python train.py --n_layer=10 --d_model=128 --n_experts=256 --experts_per_token=8 --d_expert=32 --d_shared_expert=0 --activation="geglu" --moe_layers=[1, 2, 3, 4, 5, 6, 7, 8, 9] --router_score="sigmoid" --normalize_top_k=true --routed_scale=2.83 --balance_loss=0.000602 --balance_bias=true --init_std_router=0.0116 --lr_router=0.00156 --vocab_size=14253 --norm="rmsnorm" --norm_eps=1e-06 --tie_embeddings=true --optimizer="adamw" --lr=0.00295 --beta1=0.9 --beta2=0.95 --grad_clip=1.0 --batch_tokens=[65536, 131072] --seq_len=256 --train_tokens=544500000 --steps=5950 --dataset="wikipedia_en"
Below are experts of layer 2 (counted from 0) of a mixture-of-experts language model. Rows are named router (the router's row for the expert), down (a neuron's output weights, with its number) and show model dimensions 0-127. Each number is 500 + 40 x the weight over its row's rms, rounded and kept within 0 to 999. Numbers have three digits each.
After each expert's rows: a language model's description of what the expert responds to. This comes from a sample of Wikipedia text that the model never trained on.

# expert 20
router:497550535471484478470524476510492541513522554540504492472464406536536611569500473534527503427438467537470523473499530445546451520562508509447477534483540575505545414478482547474553513494423536510482498451453443492532461474552579462526495555514495473507517460476559440542496513516501554558525555409512512473447496486462484569510448513464486465447526479534501532455502546430549484460442
down0:542504462546560484494513536467510477557468537498425446587475476472480494407478494474430426506541544541535495506489532557506526461497457503531506431530507472592546550453479526556465510456466445512506508516518548424557508533520447539549488509509561437478522438491432522528512499518543443472515475536499480492569475491521445437480496462466489483436497504490479541428477481607481409536515
down1:447484508471524578473442524523481468523489449543497499486572472492493574442475495446604438490523519523473462537481520509426543541463550467460435480512482599448440481501586530479522465548511507441460518472472508467513496524539466557454483524520462465468482601489464427421456488499536550459553521485482518479497532474559508499456444558497438471509513439512511431522432476548508506495491
down2:451570479500432495549483517485574511487510477432483486481490554445512528526501466427509447526473534544501582518572499597485469525543566456428502485518504551479493524582538508543505453547551495412509444485456459514487456548462425514516487581474517442502454484490485469467493488497492501419474475577500592484492513542518508517511511425481538513480532393457508537513504567496508485501512
down3:598457517502417487450507512521476524518488572484506499520477479525498464462494527567526446496558441495511446589520537544508568506448468432492470531486608486493485454472497498542541562515531470548506494469509483546495556497471517421488553431565569537457540454480560521509547526585534481580476462466484509519522483498553462487528542570453500429508480518527464473519480491474531459417518
down4:480501509553540448465466529557502495488458471561519509529602567489479510464495408422427500530544591537512554540531523533457493527533473518464527515536502494472546559455507482518539555546528456418495488481530550458468514549413440534447527466502475457548540453475523553494486544504493481516480484478529492514516495435547491474442487500395446552535444502500448445506459469446542532492547
down5:507494542450478572500464481491590506535471497462458469443536566468470482508520513501525515426502473471516475482464497521510552467423509502408531538454600498536489565602453436425566446500503560481534475492450523475505530493558549527476498518487496448498485496441443520483427541518520493447452578428469533445468552575560509509514499509533521469518513518515558527527461448544462502480480
down6:590508484529493505492443506478474472460471431516499522454490534493505448547489503539499552519459449557554461502505460502533533487471532530470562525429577521535503521455467507492544537554480525488517545419520554508490574569510548538588461443515502493526567443568497468464431425519510436429594460450491470494471509471481538474587465524522529505556448480492562489464498547518558512511514
down7:443540522528515535530492534483463483453416534553523500553480488572461541527506433517516496529461472537464483519484456494505458489517462488456556523516459483562500452536587488496582532416503462501487510490522430415518539512475463470562488510483518492456469461479471555539563636508513547483443477449551510498462487526542527477547504532378490552509499476471504517503476467452550408502508
down8:462520491561500477495501457476516485457439524524573454500515498433463440488469488529478562507537450510503493461573449561469526446524530447506474469517505643567553498577501501506486518520553496484534550496493476511478615511489450485495523499478516489473469489426528491410464481537509476468439510492506503457486561532574498506453531534531493547594491461471485549532457415553489515522567
down9:471497514557532500518494518566482486492512469557564508548524503502493587414476558498512514461505479541500490443506442550533492435459540511480489495411507475486481521506434457493499502498592537508477458529505471485471491493534501496544520533555471470552543514431544497450524496474455543462479543509516427535493488521551546505540395483609570434631456474518472460441537479452530486483515
down10:512471504533431497558568518523444530506502500464531483451468548570492547513484449575489548460436509526489427494532495491514509482528533542548396463486490465489469433619540528462477421496552516542543540470493478524455467421509515496524461480468477503512557576579548527515516462587474462469550455480443507477498517498512500581500479455523492416459519548465509547510548483507527516543528
down11:485532478553489438509491521433461514495577515545456514405472512475479473482441516497464535466493493493501488480469524486507529457570467524547446407499434470513479510446435481525469527461565522492489439457514506552439449489475476439473557504503540466529481503477556457496517462489496532524504526497447543471562430393459445568425533541480491497413576523541436430470517550470485503523527
Given names starting a person's name (John, David, Mark), sentence-initial He, and clause conjunctions like while, after, when.

# expert 22
router:515596482387480447469532511491551492519513488548420494511476467460532513513563488491471461480551496583524513484517499472432489557526549558482472552522474540494522424453549503447496547482494455543531442482488546541510517504465552433537445549525524418472554479521556569556480528489489482578527565422541517497584517534526521502497453525511531500476503490582508549437471509462516496510460
down1:513500588521483560552507524490523582504399474468570545483538493532511458587450433465474457489504515530496532482482508581506479470548477542487548491435549553558498450471474520498509516553461551455409527518532531521497473568450510457381485559481479510475475542451493543539477527505473457536596492545528508490449482498508469496518499504552524476597545517463528488521478452497511490487554
down2:536471462537494468445538425515497507527471504502504510578460556516560451460522437458491529468515474568483437469474508498501506466541440526485556470540512514486543535532527457496451527479401499403517460497552458417506476534492453535551460443533524430412554510470435560459578486472466467469526503397518544536474491561467481508512464554499481473444465477488488489435492521460480525494545
down3:502479433463506435507509573512486492472528544528493509442497473505451467456479468515500512509564504475438578450473509548467482537608435522550553537499453493467513541528445478509564501477454496535554554555510536507524554472496486475510464460537587454544560555552499535520504453466519432601526546504493456473454502583550516477477506530449498383506478502485505568539518463532495475527467
down4:422488520457505464484459445535440534506480588426434430510465524488493413524554475572443479505498560492463413440495498483485515462412518468602522481495466507547431476433516522459459483485500549438499499593488478504532548494432478527490501498463427486475494528487482547504483559500521559493525438508521540510504459507504491566538470502518453458516508449509466444553493523445499472565488
down5:517512453490542547520440478546526465541483505530529444553477479438430493483556552502510501518502527433522501502520504458493531498412505525475485430527502516464535526478469470536512489530508538506516580464578539475525458457496410536512443551440528475532533498522457495567537538528502518547525362434529548463536510450535532531500543501527437544594447497518489464452428478532467578519490
down6:516538513455457446494494398476440597476433507542558489417523439402579501534433507516541484541531477577543423554527483553526504530486467511522473494479549474528489521507580516480471444481452490541455529482472513506487491460505524468501493510519478537460489427520446484484515528506561518540486494512503423572535554507516458416523550514464542551541428509490530512446457493551508483523468
down7:509535495431424455530557499461498554474603610508446517487487468517561496465456529522535538453571541551483496477498449522510599518425534566539525486460478521480463518486480532500509439465487447575508510492521414498486481442468541433447523520530424565509518455502505504514493518553491519543411520534534451540517521471439512464516483457507484520579538515472527462454471513514511514449487
down8:521483581528516473468546505447564565524542523491554550453479588449541514454476522470515536413507528489497529490522503543533503432407482408515446481556533558591530445522498528521510490439446483454479522502564476501497501525510512459472509451527589432464484502552500543547504456502468544504543468481541539472474506566490515472425490549509485509548470483441529506520542496489463534474600
down9:460519457485442477571457466544479429505438545499550555501495442530504504452585517500504485581534509507537480479518485475465552501551561404465484520516485521496456527518509525514471470475516412561531440457439494542522538496462568523488519537512462492528483442453488484543513527462466564505523513465482458510479530531607508499551460484504486534421486522472479595457437533542536426424462
down10:529502495474500552511522534467498509560488468560511539471500538550475553469461444458497470451544495444467530541518534491497536409567483565579480541494502503554463453488454460556473476413475508556503577451446438488496449467512481517483521466593509472548562522532517448498508444530408519546515481535504496455498501478461517580419562540458509562429498516500464533459518571489533536528506
down11:507512452492487497541551534482496491523494540491499508491503576464594474496477539450491520481518507517481477421529505401512515593379543541424555530479482485477497523519514506505535490460475450514522522452561477494505496503528518465440444539574492500458524439492478523493547475467479460540508486553488552520407516499506571454495470497454514470687501512529499497482481505488490568504475
down12:514631480527542512448456525574594537459459478572490489540443474502563506465483508496473554512479464494484476484496465550471444464438444517451501509519440468489492500469499559524606478575543545513490486558557436477522505585481466472483546453514506468460522518516500500533486496488552510514557514527454523519477472516494512561500507525518457510619536480557570433466507527527488515551543
Sentence subjects and finite verbs after them, especially was, is, were, has, been, he, she, it.

# expert 62
router:504501524448495454489573474512497477474464490569435507470501440465486493505518467565470488465516522558563494465543494471391536502552507560480496521460483523574615450424571544465471517477495502469523469544447455513547504474549515478502513515490560466551524397475573436492516488501510563573566520513503447513494541517490469536464558558515493473481484491560446573453518497474550479476468
down0:527508516433510504530530553515509436539448525489540521468476508577467552502516506493571425447468429437506498499457457476484546463555564488448559455535506529550462477449425515432497494545528489534464533477444545498542488473504466457451517469519502599551514446492528525543562449456525442463489466497522515489508483439443492509537527547548437449443484470512547490560571588443489490502480
down1:438517449505516552619435570508459522507527490481524543484527455517458519534419502485582500497450488514402536466456487505513507479497515480498532534527489452497506513547458480474542513472462408505481477511522510514559529486502405505501458511497521466532503514490433514497502563536503519586498417449524549521501439610506537469523434549568474493545531468481591454501522436465522492540515
down2:487474532518531487485454497565541552426477462435495500546516453520490478478481456472441474492450486444498502428522452452462521492390484427538448510533543429490510491515556456521520509540441467438437525521433594517514538546548513483492547543475501498534577565462535489509546433499505486504460480488483496477521496497516501434480485553482404494519493409540587475483518516521467554541562
down3:602544534475525479584497508494493573477479540547539500525480452542414549499488527480477460452479464470548456520521601523495586444524549473525487474448554444493495473473546556454512536475498468477493521526473525534542519471508477511441542482525492560572550526571470439492512514457459496432460441534464530500464534469539515491498509455552485550452513504546583499464510577519488552420539
down4:507512449438461492529437505472556481536444467568549556528517467534469490508440468518516503454531453543445501507438501518465463472323501532511502490490544451526536503526470499512461509548483480567466506454541528492521538462499476430480448446416511511511471496441496505531479528522516508462522505486513510557495558509456470523536536502560508531637419538447472513494476490524517530422501
down5:520546431506436511537511480422527501496497497473606529496534532550545427491519519492547435492491512480473483545536421470538550503373526505480538465451461487463497487517464484503531484528494454520469480470434517524421500470576500493490558536541449509490526512557470460449553416600533476521504504487519489476509508501484467451471505484522445535590436517400510563537530511478477461468513
down6:580406536496543478439492501515466475532532479497451525482504490498496534486482432492542464484500487562520538396507506575518423548471483536489543469502482508469519464497446522519505454539509537527468492513541459469497420522488547492510558552548484442544524446451472493411480520496474598529496554465477477573496428551531462521446481489467508539603575451489570494485554495533493506552545
down7:532476467478447495494543479591501459491439517520487447488533516460551479524489480595552558455488454516520524525488457534450506517572528508510499480549520472468494555481548488493493470523423541469560482495548469519491540551461525466495418529543452519435435479542602496541530483533523534504580506517547463554493451491474524519510539472549539490417553440555487484516449464477401575454474
down8:539514494433513515570546484480401521508534539459513508512446507538513612517504441482527410494450546464508502496535520524528596477561540458543554547528512479475455536565593529451489483503453409438479452518513469502544535475526524602495488522571510512526478469516545463512474574541493503478489531532511470455469540478512501531529483505501427535429484497561491497477533503488529460517421
down9:500465494458490527446481544549535479448509542463538508519524544545463516550377484485485438521503493480564503514556428534506513570502491554518445466514506467458547523507490481509476463543478478426489488467523575496512572412463473463481495443562526407493480536496545473521424524523497504565494492460531464450498514516529481538434482544546475373453482536454536512561506520500472476584505
down10:520467524486445487458509534513483527472467518514565457491414548554549575506654448484479482504518520472497517568529507474501493520579561492485509417495558536463544481524569486516475509540504515488612518457499466494478459476505509537521510432477485576453533530508484499490491477488476462492476540518472391497540469451559444444443478470517465484407429570498495507464496516505525504501498
down11:509513439524548462541477510431584590508525515496509414534497526601420505504518464498478513477504461623498564466518514424502543498439449458486599445533409533546527506544538504469510504500463514501471458491499530480461535559537502470548481527531488497536524493464428475476425530518458518474475469517515551435535562537507512472457511480550531523573511493507536470455445488502502481534468
Title and institution nouns in political or biographical text: University, Party, League, member, former, Council, deputy.

# expert 26
router:493626577468470494436553527490558516521476463501452476476427469468512555529570489451512457426421544538467515502484486457463492493554525561499472530476509508526553471466494436465461540550518501549522505469512509535509468497525538466519469523453476515524529430471526494504505450614535534551484548455479505502449544495516525520569474547457522523439513484625505481439512513448479442464498
down0:457463543468452512495501499532521443404501517523493547576538483486485442430428439525486501453466487435570543426595544487485555424423435544467489505508525545501519549462507537479503520508492517487552525550431490511459502443466501466456470517475468432488480483523484451385542459527536482539443522415483561535460480509471536495453461532503527494552510570459474480500527497476479504518511
down1:553486536582544508461440511468482437505465483546574461528523491448538482516557475507510409430525495500598556541531462484471473501475505496560471475550501567553530485500497529522493501527426482571552508517506479506515477496453448481564516470491444529583450476504516492461535522583508488538518551530452465476453559450500464402461582521475523431546475448485509517446541479499502527559525
down2:509485486536525461506427410469496580473562421542467472505557472445499502478453540422567533501518485453470513531460476513475497501480597479498550437514511464488518551514507545534505483454499490429471543518554495518453426532553506510506492525500567474509531546440575447488512451399504535496517519457508482553454516469479511549499423514451542464560525524425508517537453459533453488578505
down3:466519480528532471466516465505477465522551540492472522482560466483530504498551551509452519562506498491510451378542506542556526518444541479422473542436547549557482452521578547542557517518480536511506441465520507504491531497596532504475511551501487521488404475523456504491416511536449457445507536492481445520445498547559566484510483504504537547470543551575517564430482516569540513451469
down4:590502594543521507494524467502501494469481443503487517497469471462521544462481513499556484491401490586506612460528564497456487512617477519421448511537514533542503481558474510508464573540444530480548487511493428436509544453539443467459486506542555467532493537467506459527555525542515532468501483482496445516523556525437494544502475485523535529516498453477492580444506497439522440472537
down5:405485544486504562456456504484485522510470525460516536475537526476505538440527502512541529521508525503440464486540433533477410441477547498417445555468497505527569472565552540573535479571508472532574483405532546526485518520445437516457492478526540500476487475509590519437521552424480537497488528497510495479458574453482470522424492524455540539498496460429570514517494524531475466464483
down6:491510508475523523492491529482543500579548516462480517487496517515467541487462528502491472522542474454452589486542564516508486491634488482503548532476474574525556629483466451489512512487518527471498442535457501529411544476476440531536495505543496563507512527439522525485515469519531489540496538559497468451452414485493518549514487496478489546359442452488534524522476509456461502479590
down7:483488547499524531516547543504519452483444589522502517486449494447426518551609468522520449477455496500462462571524496488447473490418479456486500552496418529486506544528470453478587489547579493560475510506475515487567451503542504542517462491506569490511447538452477525507508492485507462565518397439451506491510487526498491514502520569451507467577520438483479558411529490526462448551496
down8:477564519563530537517516501480538473489514500460515497457456576513531472510500558462519525515508509475508529524421492496413447465629531462484530484491499494494471460522457479543464489470513523451531532498537447528576528425538455537488484413598451555578496516425532553465522522500550465529544492496523478505515464452483531512516454527516436492394436455459481485570521489501494507466577
down9:470551531529537426469490539501376517533542482524511505512474519486583494534494485552530556503490500480478564402509471532490464517310532547519530541494539460519492462446498519493498420556479467487506492493450458510583516499535496504424464521513503532495443464538482473490444491499490539525544468522506518486482541473522500538486504572492431433558423531508458471528534480491507503531494
down10:485548490564427503570562477538495513565491452469534470501470487437500521463475556446466517509495497544514519496501542520558541458660476516485530450534479531522552571531518509479454493432427535510548516444517491445474525485579508450512478514535484510479538494425502540489587502506527457492490526524531449515453494479406530506537480464473489586425508522484523519545540540464505453503558
down11:592446523477528482487493521555555471524443505597487516452464431550446465426525488509478520513529461471490477591537531441585488497577461562491552462530398526532504515571468490532536534488497439423549490444474498477500521463536535502506521498535509478506583555507508492520549484550536486480526542433446496454480480474477515487479466512419550565517541532535460541454496459464526489488483
Sentence-opening determiners and pronouns (The, It, their, many) and == heading markers, plus idden in hidden.

# expert 52
router:490564581462485470508519519527512517498482512520445492413486500538468514530508439537517473502515511563508532524489508485484438501601526492455511466508506555520547421436510556494473518506569549508557506528498509442448495501491448485524441536494566451484576457520576532541522500562561521626467537526575456473574473471456519479491554483537537436457552427553523501503489544483535477521512
down2:522484442563516497445500515545512507485532479537557491519509445500519484524447534517515426487543520513474520505534466530503489533520489463484488524518488450465541521492499462490467518519428486478507536501465437439466496536438489582571456552522441441484482501470447536510521467511522453507428526526548476641471475521490541553572496544512446475476580440537579558534505549417436596478484
down3:506480593526478451502462489489623466571515488477525590491526491504557538461490528508506529462499513500444534543455531464425495514482512494449504530425449425476518502526488490539479512478569500455472470510456502487486452430486529439461425459511493469475532472449426457535508452551521460490483496523506580546414497506546467446496513504466466546452563474486532408575461534523450539521503
down4:479456477467393518471453456483435505495522437429610574562459542483509483538471480508492457536445459471546434476523575538524473485465529472547489533467437437513453541441467498496498527533487472550496492513533481516510475495472521501532436466572566493492591441445506517463546443479474444585505495532546474518424543504516525481477450505545527522535470440509518500457452531538499491463537
down5:503520480505520430444513515544452540541465476524526563466530429485553515426484556518509551480518509477492473589505475435475469510497494530456529489443438464514565430476444427508538516512513493535450559426465510487495501502477438482475502555551512613489449419528496550499556464550518479494477563443481418451470485512523490493562487473446471511478455465463448460556432484443503483514542
down6:484483539457469506489507522486461559551563488457501487365494488477530553575524563568561537459520527580445483481568553505526520604497487576457460571500474498453522529509513539529483493508452512459493533554543449524548444480532542512524522553467421459508473473568478503495536490534495606522485523508447522503431448490484540440502482510569464514559509471522506472515510531511490492472532
down7:484469492522404367474485508491473564501511495480519487523487498597459539537495451511493530602477518570575489440479456501454479455473487540513473502533558513518479542474496531505444470520550496490498505458482544443500555496432512484475482531530522484539509481573502551529484530494548518530447476545580436568534574433437490545603491542486553472513522550510498486515448478480484521558512
down8:467471485464486519503472459468508436535483492505465447465508517458450542514488534477546451481562539505504495478466485564511601498445539507490489480535487550526474508464538552482510459480502497494576477468559476431502507445527399526457457508413429482515626513527548439504507464485490574520547526558454482476518445494504497482468582516522439498614533513449514469562475473493557468479459
down9:457466538469519534539496537490475518469569543501501458518532520528561529524507517506496560445505535486496477567587550482499477519562540476485526513507451449421433473535534535513415446475450536488569475528514538486537503479477480531457520598539500519511568520390548514532500462540507518533544491506468461519523410469400578519480515504554462472437557476559519504475530522417478522494466
down10:504520482545487502531483533509598483490534586512556447442533430601548482530521505487449536512490516475546522490489534478514548540517488501491477448492566574510522536517464538478466523453563470553457433504598574453498548424474562463448516477471525471455495493536529453488575521489437486484531495490452491495485476529528526470463406542576507482553461497511522427474486440527473461548492
down11:501554566429533501447574521522499556541517499508458550481455499532515454507504546506533518573521550509400519511415505560513514515474520504477482472459565446510466468478443445501501546580490562479502513524607469531539535523547519392464486475524498513487470483535435473471526499392476450485489431473504444482499541521481549480493469459486537473454488465454499526510454534584561520498527
down12:565434575528507518535489443488562423486521453498485525440514493517486488413447544472498526500527496549538488492481472507492507485521479491452543607524547485486410504481542482473480483522488435505507542483489457470528493509484491509480400451500505523459421625553506525508523548528421486486520420475491474389495520540510515486471532508542450576476534502515537533450527466419503483472541
down13:489477487498529427557411544583479441514558527489514433480559481541470525524461477490523510516496487516503446512536488483527447477583523479476507484530515593466504490462471501493457444470510481499571483462480525524537506544503481576450652464526451527516476545460511529420450480602558565452505507522476477502601501506460522496504504526485487531506547476557435486449475480505462487509472
Accented letters in French and other foreign names, like coup d'état, América, plus list dashes and semicolons.

# expert 56
router:479510552435541489482610509511498559543502487490414539492460446476503541540593478480477506460510546538515520494535545558409492513557490542439509471469453504504584463503520547445512582477501552521508504508509485503520453499457553438519445501443610465459535475515577491537533469510496574594529514502503475541550460511466520497462480540561504501504480505528572498457519513444477515500554
down1:555513486526482362551447472522557484488472441421510516419534552494544515492416442499492530470473496491502477421519560471533475435560588547487523529484537533532492473536517557515520462457533489450543483464558578476451502492502464491537490511500488512513494515521484557497453532484518604520478514503580523547523475455482569492486498460537545511554526531514515556507516558443579511466490
down2:411478547497484418428527469484553556535503487528485472466466519490529520485485488520454448489488467479569546377545526528407517485460497502558459449545511519501529517434518578466505536529502472499496423530561501520432550474488514483516475512522499440454502510454541522551482516477556512580499546552521536461470526465486475512443484404471486523544489470513476604440443534527444500489513
down3:444506533509483571487485469473550453521538500513509536468435535442533485470492510514490555466415518554466492486471455508421487493541471533473392506485557493517487492402489494597537428473491476490479509457560469516531527541564505582448490509479462550542504496501498536520492489503478594445478516435555574466448505506480426488473542480437504475486532514421464512500441522570464564480523
down4:489553505500467535553566449559520520553565516508491468571536452476585446427506546583473543571564475491505532477474460535507486503470513516470493491617524478512519521529502571500444551560451498502451433489523485511530534501483447445506436534505580502434517487517565483483466548446494542527476502504562483482463467506562543501500500469567524458563444485487457458476537516504506463503410
down5:451517444452434564570522536489497530471517508459528482518577583524510482533467512496470517553522442473501525401481478490517474516546502534493565568486497488456516520528473524501483415505520508472427534447492528571519529539485520493463463462580478550512449437552508455450449464525455512490524433482490393522527521537500579503524530475489479527410471505444540515584488548426484482515483
down6:458536475485496498541533507471534509542451523474434581436549543475466490543491436481458448475515488484561531471530503500513539396573499517459558438490549576516465532512493507467460514500541468481470484536515457548486575471541494478503507441538541568464471504514518497453552517503477499438539426450509421494420504476532515536511526503486591554483478536520526511465615427504439458460506
down7:509495521516485469465504485495526485515550479467451562479518477517552526492559472502468522488525479508542420572507502531521498534568553541487446420537517427506443472570544471562492510514500540448476510541465505539519543489462448522462461545482521448512495440641443478531456464532449548450522516536521457575546525528496545479537535550560506496498570560566550550483565507545526433492536
down8:515463535451521550567447519518537491501526505458587499488434432599438538562480503534534482488464516532558508532515478489512493511541498409513507537497470488512473443520467457454392460515512520518480534475567562550515479474476493581533421557514421595531467510514513521522572525550492553520530511521500536451557464448466484489532512471536501449431562439526490523498510481504504483490434
down9:507451452472480442504424475465478458512557505558487477547493480531482552457493512505481504609523531541487527480441476496496513513480471454457482488487575519513549460517435493404535528455525587497536533488523438415439569477521515483529503519454535484514426545441464457524469519441514512523344503501501490497483497517507511523484530462487472492412517492486573534471429452441500494478513
down10:546514521557519486472405512506522469538606533554539470493467518507483570444453511542510496483463473502507502516429526543468510542483481483456470434489424396429454543443570523550506490463471541514507483457473529404467441479479515568475537454480510522482538480418542538429584483502518469526460509551502514573498508526495464451500497454501542517437457452488501512479533512527453436523504
down11:506500460477437494555468564536540419555499485461513549463504456600459519539501473477602440512465464523509458554494558475480527545520456514492425532521493515578511510569466439461477515497506478511509535496481627543530547465506444594506474550483537509545515504438498534566516517527461502504541504594478478411534492523471464507494468520520423485509487497525515445454527468510475464488474
down12:523506534497547520498542486540592443562535516500430452494394473536503581475534532529494471574500494503506518545512473446521533544422476585480477504518497554546443473553517531580540487500487551510450494541471513461559577526500489557467521494540461517484443498575464492500521461448501480431519478468537483497475503566510494523470490478447595535491455526539585501497514545545515413505471
Opening parentheses and the verbs was, is, were, been, plus German der in titles and names.

# expert 46
router:491543518437494460487642478558523425536501508476462497474538451539491496577513479503473471498526509573551534430562499500489504471583518575466449503516523596517564479518548478462487574471470490485515443552513479471487525512504434473503500521452521443555485449480532557574515456559492496538585465523480483502523481510488499522451507487477557460469488482608505445448492519493482502471552
down0:470505520519506451487377541523494584457477481473522527523454419522467552512520484571472466480525549441450497552474479581490498473414502458518488453507501512541523526470499469517492502505512511490505523470429540485467574475495485482474504510534487402454606465448530459432502470503565506487517503475513421427591474517500481589453471494535492459497513511541552491556476470568525562501492
down1:486539454639516491515517488448466484477525506503492559495595478436524538444529510551517497518537480477515414514413595500526468480506437483488520436469552544446508506544541541522473449485473466494592530439520534457499512501493498477508524465453518518509488518522516554423488454466479514488436530454528484597526547484496537510496403559546538541488472493489520498498418504485438523507460
down2:540465502538550458485513513538430457543479536542467483526479514456523459527499530458462613541447512463504447527442565394458486525508478480497507479530533562509539515483479522500436435459575520502561482546565484550526467534482464530516551547538511490531531520489506452450420538497546512482466473494453529608470555489515546459467468502537441556529437488492462496539532455526450534568553
down3:512455501484395562497497503504497530489521493511528560457524502547519465505465501475479489500502488489542508562428456528497498528480520474496480558497434470544416569557534562453568429565530495488466448500474465544460525512491504412518529532505523553465500422528488473515427551487501558541538519489544523511430523530568553492538459487579506487427523529529468406501547483546527418467561
down4:478482503506469579560451505509505509537543514475522529480561495479548495464487523454452442440410485518483522474407462517484525529468496450547503481478502539521507488472474482491529451506494551528488517521450492420485495579473508476492516556541477502461460471442445433401578431551521449524473561442534533458526529567497524507503502423464560457597546581562506479480499540483465527492551
down5:499412495525546478524487486481497523546511509489516471507488515462484526471513468541424492477542509537519497492491537430451444443571479437548454511504502442525490459476555495480516453518405529499485481546457475552526468562603471471523440486541482447522474458554600508450514525538529497581566619513509513531520490528502441497533526498466502438469539458487516520539462462403523537449449
down6:493574496522478536552488432511502438446553580477548488554486540577593502448511532543456522503481445514491472544520520593451491497528591514451560534484532426485520552465494487481548473517497478553478480513504556500487575502570559568501499484483515491458499482563485466470530453552475469497459499472471514467532470474483506482574517499480589525475438612548485486449496482498556508461491
down7:489469461506445504511550534481486460560483545440592479513490540512521499487531596501505517564457489444502446481391502470515469510511496527436454504520469538463527482511404495498466553475482546489486503503503511475535483482531498452512525480486597537511506529447479487586448559435500444463530449445482523553498524556561498536498473599560435572491432513489425455522487485571487509507516
down8:465433463449439480449508474474512510477497551468523479515459511491484537546542511524503480473470530418481445536571512510511496461536503554540436554513517542565448512535488445451513420560481541534564507526447483539499480450557480495574457443465498513525529465597518453597490528504492534590479497479491546484491496525499477461472507518545602494404547555516528499506535540467571498550529
down9:440513447495541565524549505585548534435543432505444459453497502437473559569523536523521514529500422536551519439451453470556472544515436465574494499497487499506499484489503456460509512545513531578513534475514507452455519491507529550527529520483512479414528540479490489567519494600497505530510469508495501530585516520496557479519534471532514539539506504461504534505427373536439468563490
down10:499422485550484470577475437484474472537543519486515504572497516492471521486562492494490545517521490472460508462552545493431415528482560540514468524529549520492520537533467444496485445530500526432514422491579434564485503574480483491489480510479569473459603502497476523512556551477469518495511529503509484463534564531592589582537574498577507492504499516491559477515550518519437494484562
down11:528530538487500487562478487569478458485477482509510546539549542462496415537529465489462631488485465469527452497468548487492463514435483482525510463492503527577526520494505510511437425536556513494522504537479576559476455499510420481534529465441451554521494560549493501521436447452443513483540504456627461453502544489515474454489563523539488552513504489536570486473501420514537479459451
The word as, by, and verbs of careers like served, joined, worked, performed, plus name pieces like ow, ick.

# expert 35
router:552502466453466438493546555539567473498517560502453501479471525497498587509506464569482484482504547613505504457543571460498456499588562549516464499464535607562582498493537518503499518538443467481560432489464520521515479485535529523552493524426520490544525541533529489542519499529497506581530552453549503543504491475509509514542477511448544445429542503513538438439506479453517470495440
down1:571457458492467462506474491501445452521473510481503461513449475517469523463577498541474551501458533551490473583479510567413534457486506542464438557436467591555420450478501460429551494512519448448502528518582471456487415460534530523560485501549490498456578535501468465431506487472517493508511465439464519540528507463541539491454425440512485535511504535512509443455450534505532523466472
down2:469531470463544499485518469537529557603436510414608526537514526485530518553457456475509576527429540513495475552467438573507497481471479472544519543587509481463523504534562490462524481513583452543481498482512520512489468462429576539502516497528487464485463533548536515484502397563490523508546521490529488604487508544449476475503479541495537576524472459506545505507498529470541533549535
down3:492429464439485464515457481538576553459490563561500546498461470486572423446466570500483466498507506573545548513468509537526512480504593450520513436407501521540540515544508469484497496509527532477454492586508566417525512560545519530482478458492480471526501519473535474579505430489497501490450495559461508475509495449538493483575464487509532471558515505508549430549482584566531518461480
down4:492544506522411484488498468509572452461458507568501477436499575531470469569546494503524418522489519494518541549440571496478563549554543513528488477520581487522498500469449537490451462473502506592529448541468566519529492518497571455587456471451516508486436497565504487509520551555485494513491502495502565501486459500546451488540545495485600505478411514510487539582472496498523493514576
down5:487495517520562469563472489481493551462466519497470500547477452524484509441475466489445470487536459468561468530515435538477485478547492579449506450555447550531462500590527476461482520512521519469473542496533486434512496489449571501545540542503487436501512497382581481573442535523476428497446527487460544608415538531478444470496544492518510514513482496561543582469505509488450475477474
down6:544545507477502499533473553499521521477541507464526508487532474541536560485490472552564514475525494544516498516474559448492554553509496550501495505466570471451480422520528518535457549533464513437482484458508479560553537496508545528483519541523470519452500441523533516587495502441476457501484513433544439552443431484460372490450525453517489475478520414525409462445479443546613479504511
down7:502509512499613478546477532490514472567560511490434526429497461523413487537534420572522433483523495561504594470497442473522433524466528478523461464499507466478507420527544481496480519529468468494434490523488544511548516488482623460480452521475516538410510559446480472515532533497549505432504539570539460533501534481510538501423537501471511476454496475499479533507556525462510502551552
down8:572552518554530434494472481509511499422512566570479469545488476520442551532519519530462423467509419462521476472452520465502474477512477435510572499532515431477484476480562435439458521445494524560518590479523479455469524449538468544463458426467463476448554491514527568525434575491532505500431528514538479480526380495494536513495521506516476503454539499505452497462471530495489465469442
down9:472550423521460481515490550477545496454563551505422510458460535505538501469505471475524474495471448462511543484549495545467539535524530515522568418434492557486473488472452471443558459510505532501462406496443469551495481501419529526495533437560469474405635462446474447490492504496513531505547506509524534435456473463517482565473462471487525520466533453514511440514439505522537507561481
down10:494529405508488445647520497500490488473512505495475502509549452479513485502519563517533466529498518508556497556494445499550459514518541516546518465501520577492501494475538496493486508475450503543457548557478458450439531507518511480538494489519488538466491568485573505529478613511552550518486489511538516552500534491475522458531551490449487455364376460485478529471479476409467514539473
down11:547557525520485504471470491488469488530515555498489523513568540486502517522548540549496464472561515468575408487502523481489527548519452535535487503539528464514536377529479486519431542530477487463509507461489437555580509509536459458497506585502609482531493504554459488456527542519538433476597528513495526538501481557510507463466500488459525539370454539550546538443565505521488509499506
down12:489487552563499486472515549508426530468594504601555469561445476517487497443475451452495426497511453493499510506514468574520462526457584483512528486494517502500512500479555452533470543527551455483510517491462531492498468538532445531467472505448462441442483489529500559521458555535573474454452550538422502569572445477534512532514458498466486420505567519521569477490547425540478511515446
Spaces, pipes and odd name fragments inside tables, election results and formulas, such as Candidate/Votes rows, Ex-che-quer, Þorb-j-örn.